config.yaml
n_layer: 10
init: "trunc"
weight_decay: 0.0
train_tokens: 397800000
steps: 6070
Below are experts of layer 3 (counted from 0) of a mixture-of-experts language model. Rows are named router (the router's row for the expert), down (a neuron's output weights, with its number) and show model dimensions 0-127. Each number is 128 + 24 x the weight over its row's rms, rounded and kept within 0 to 255. Numbers have three digits each.
Before each expert's rows: a language model's description of what the expert responds to; "raises" lists some tokens whose logits its average output raises strongly, later layers aside. This comes from a sample of Wikipedia text that the model never trained on.

# expert 22
What it handles: Non-ASCII bytes, foreign script. Byte pieces of accented letters and non-Latin scripts in names and glosses, such as Thúy Hạnh, Nûpel, Arabic غ, IPA ɒ.
raises: ",", "s", " and"
router:045138107151126142143119105154135131125162118120101135132130110112098111127155158126164133141128165175110139168106134092120114130104122140130134151130140105139132110132182112154144111101080112139102095139126132095171126130116141102120110137094179112129125133127136118182163140162118164134085147112161136107118095129111070138120137114100154154152141122184074146129172122142137112106127
down0:134174151142151078143110132121103135123135165116210134105104160113173125121073138120143137193145137158075113133138127136146134154134151116132131102153105149120112146124106134152125123098108117166093145122129110091125121137149144115119078122161128136113140108179146106104064136088141133134153163150149112157151148171139111149123120149115168107109117110138151123149104112113150132113124
down1:138135100098131100178130141058114117160154162127128136086137094167116141164127137144106125154100095111093122135111104135156113141144112103112106087164145114084105155177116116163144099116165146118157166117113149112116127137129163122110104118113129132162157128153098142082151139134126163143097138136133109157125141103151123092080134130135119186142151135095107150154147131178122114115119
down2:131106110160146183128129116117122140124103136112110108116132120137143118126116175153155115124143121129108115151144123148122090169149086143169143164115093171127078160109166150127133157142114169110096139108129114133104113128139115173119105107130113139161129118133135153153103120127123141119126169066156119077113126127112146096166165146101150161174169118134136116092160104124079151179137
down3:133127148144132110128139125142127149158094070182159130120126130115115133094110124128137107121188127158083105095123116144108108120132101087104112086148147086122104113156067180160155135149151136136106122096123129117082139142134131131095140100142164121149156125125150141092171123154139100111180112088115091112126101121103163113120135141139119101182131113172116150142109150139116126115124
down4:114093165144134101078151108126155147116092154167152145159139154159147121181147111103159121152160153132161126157203119088115090145106079128122158105127143145141130124143154126073158128153121102138090143148119118132132098132151100121100122113118151161134145118151114122179085117146155168106127152148102153106139172129107108140134135134101129136126125097148100126123154118109169133125131
down5:136129116100135137137138107116122123117140162099152158178171165143130160157079121105126080139143110132136123104076124170108123095213094127136112102163157138159083089128112124127136161125111140110129092155110130139127133118141110159134061142105121150111130126126134137131141167118119158084149106104120112124122108166141124177127128187145103140101103139127128125125151142123119130098109
down6:185126151068123135111116137152109117136174123133164147131155113126166119137131140160134114106145119112118118131109123122127120106132117156109138119136110148102091119185147104117155158106135119142174144108100118101108101125140114120106134120111066099096081179114144138113153140148145132113142091135147120165158131126140087121129132114123183163180136118104138160060117143147170150126104
down7:146090123142154108086135102168174120089103137135188160131102132133143139119148148137153158136110122104098109137131111128099137103124106171139110108061116101123111075161136102122114146128107128147134143116116108106096148167113112141143187136140134127129090127163117151116143068142177118161120128172111106100145135139124105138151147141125147138094128144158128133107128134090120136160185
down8:120130123138175112153158096122124140133150141142112107149123107128177152107122070126180099131138102135159088140146089088150146175166140152151116193098105137155129137105142096113140123141122142127160110161119152150146140133110073116143107118093099074116106105118092114146095114125115128135128142102142137106160131131100080118141119107147160116110150099146125085145110112141123098090108
down9:128132126165130134178134152142141139129109143160125144148154111128103139104096140124156099142091159106166125131209137116106141120183085132099136129182159125107121151095159136110081132113111129156145109118116127139093102134101109118107113110127120123131103107104134152145095159102187139138183127107175169112118099118160104131124132104100125107143139113110157101120116126151173121129098
down10:140155118131114135158127142168153152114124103104106145107133108095105140179121090121168129153117154135161115120160117110140149152101149133148124201100138159088144117159066123112132169132122146090139122123154153107117158140150151134131100123122134107075152169145120079149128127172166173128120117081124134118094103146127133138170148129132092146132174144128131131139161110109133098118130
down11:140091089121124094129141138095132095134119150161090116138144155133156178154130146094118145099133129117135140127152153117100136112124157117159160091165149161112123132129117093139128111147125129132118134184114145135146085126199140152119101146154128142112130133164181158123094104117155164111075134128099106124146147120137149089153163096101151142101090139092123149174130148132130169127146
down12:141081104138165157161147155163140111137146124137155160136151162093138152162157150102107129140136113144129106122151121113164161119111110144156159118192147142121135126131088109086156099166116155145125126107111110133157117116095147158184147115094100171169092106140137074162085130118108104134152115162107138103113132110124119136143116128138111163131093130129171143117134111158144098136104
down13:145124155186113159130107145102163139142123118125123121107140092106096110146140108123084106120147118122138118122140135129177142111122164145168121116144131103074125136112068136133176139121133126100118159159137099117127144071204103130138103104141165141147103154127156145092071130141138156166102140105116130134127103113091151144096152114130079137138110164135106147111147132124097150119119
down14:150149112136163136117115110189120125118133105159130138102172158119134091133112103128132133068146133135107112126138112168133125118156137191130101126101145118107082136114134129110102143100156076142117196060132130105133175107120094148114141123137168109161168135132122140117086136121125132138111134165119134130092124104108113139133110128120136121175138103128110126101100143151075141163100
down15:120094165145145137124113118131124150100113129144153090139140139165134144134086149102150122115132076119122117146132142153143115093102110146111071152123143114129100122166165114112113127096164125159132120085086149109133060106109130110102162153096140180131153121167142079166117133099118145148096088127121104130116107089141132126132133141121086139112119053151103121110111119145150123147144
down16:106134150104083152175102111112154105086126161102085091091157100128089111159147139167149149143156110109121166140138144130161115105155103126158143098111150116084121073168146124141085109123135169148152138143097133098126107144162126101129122165132121144116116100116145075125144130124152143125103121121152097119131092104168104128110108124107129139107171110146115130088130132138176141148145
down17:141115165129149084100122152103116117157097149110120101099134121114141075139117111100120138133135114116130141109115160156130156154134121102100121139074119104134122126123137136122101146110122171069115123082121174147101129146147110123106165180139096114182141141159116093162146136115139158199115097087093102143126129135114112112105119114153100131194116124136130135102147142117086127119118
down18:122163106097117134137118128122094137154112141117161098136195111110120143145126139162156149128082137110156115152126102125139138113122103131142084132085164123082101100135113130138141143141150126142128153130100078095133115113171107159160094084119134149111093124129134091123113099103142143119088124159137108115162086100113152132138131148128081157100168103158112138066143125081163123122136
down19:130115083146115168116118144129120127078128146118077103117099111118104116156143119136154119141166120120146152129144129101124158132114121101068087120143154157135119190124124114115106142123090147108170108127129159172150159164116103159112147123126144116147093102102107174089176126153114112164122149107141151151110129121123124145131136086143088169116149157119111153167107147120125169105163
down20:128130092126084169113150090132131154080153116123103137135123151123146132122148106129163116115184123176103118155130118136116121153154140130067131137160109126128162106134094105145094119124103091131123071119120142134148123122150116146137169124121177146176127150141147161117130107118135097158143131098173169146089167208140147137125119110133108103150149140113114127128101150115089129110123
down21:155133097157105140127120162141138154142139184119124162101121147115126143149124126160147133118147096143153065119141114089153116123110141114106095129148137101122126118154143163138171131145136090117128113108125128117156128106167114098113103130086095140153133159134167089119140161082089127106166096178180131119163159165140159128117108165109136107122127133148120158138153158095182127104148
down22:119137096111116131141120179078128128140109117165170130152124097131089134116112118155130113140155090162136131067158126136102104102106112093162107139148108101107095162126136093171162141126121147119107161153137129075104112095091082123136086149140112133110119103127155101137112144114119103104116118116132142095104116101079126116104150128097099163119123119111122177094138094160150118142102
down23:148152107081144113160122119095137156162159131115115105137148096100097138162177101156111126111158074108156127094116145151139126106162172112105076111103113127106123139130143105163108098115139093126120170174115101138130111165126123142080118149104104067151134164119137146140149113121112094099136125151099125133180111122117118119098136130089103157143125114119146107136115106151111141150167
down24:110152119118115142129146118115124154093134151109174086128161119096114114141140134144148144130104110171106124113154132129117130097083119121172134155156116136142099074114161149126122156104132100172071189151109131092150150144143129113150100123119121151109083097129140102153132128120091117142127143109164159110113114154156141088089130153174123133130170125167107141191158126130123100140134
down25:167124113123143130093122107146145103103144094103137186141158071143155135113148169145128145115152162107136137107112123131119130120151144167133085107133140115141110121109127186102142161073101115132156111116098160117107144160128075122105135115094102140172191110148106105141107113140123133124126125138111168148145122126123181134149119134153144127153134104132088104091094171111135137154105
down26:114122133103127136139148126141161135132150109104151130140223110129131060136114178091129154132132139152112126145135106154142096125092139147101133151133121103125137108141188105099126164129126112145128136117156110116127145105097124075164142113123157156140105141104131148142120108121112167145121129081117131168138119062170156130124115161144146143159145097156114106172119152123143096146129
down27:126167150194117118105093130116128104100159139137149143146154137108132137150159153118153104143130120141100146142127153108095142137109084154160099124156117129153134126118159073086141145127121107154121093146131141097094126155137166100098174118108150114113114174132167115181117148123150124151154119127148129108141135122124103184131127159089116157158164111132164116112125134149182164147160
down28:139158118131100127127129141093099119115173159123128136090120140134156115105136098080117175131115107122123139100129121171178105128098127178101122108139109116102111103165154129145121128106126105128039128149136084117163152125100139085128113117122123116142119152119111106150158139117115183148124131165106143175151126115118132156159164111150105167126119135097103160102107112150121152115173
down29:120066103118095106129157124135152133129110151150135111122074166171083130095120178147134120169104136146092136159125120111092115165129136122146124138153137153114121132134173127079078142104161136159103152136109154159125160144118162140091112121117172145149169111177120140122134156112134106099147129128106119112088119126133127103099119108087134116153148124107128118099130133136096141085173
down30:112139105145134160126125091106161121113167112128155119126142161111119169115100129115144101147121124127108110155135138126111122126140033097105157105129087149129100154125129094130108101153090126111130132139128134112135151098118093134099114118133140151151108134075134141129102169117104084136107146125108136062113109111146106144137118176151176132147108116106153168162149170126166103117160
down31:100155090158164114131126079138144141147162100123129095106144161108105150089175136160104128094160137150139120139158094170149121127102122144159140121126164120112128143111167159152167156112115090139162137144149148160120164133139105132171157110106157108142137097117101152132139114113141119132153102117144110138147148148125180118070135141139122122149176077129110121137117080138124140163091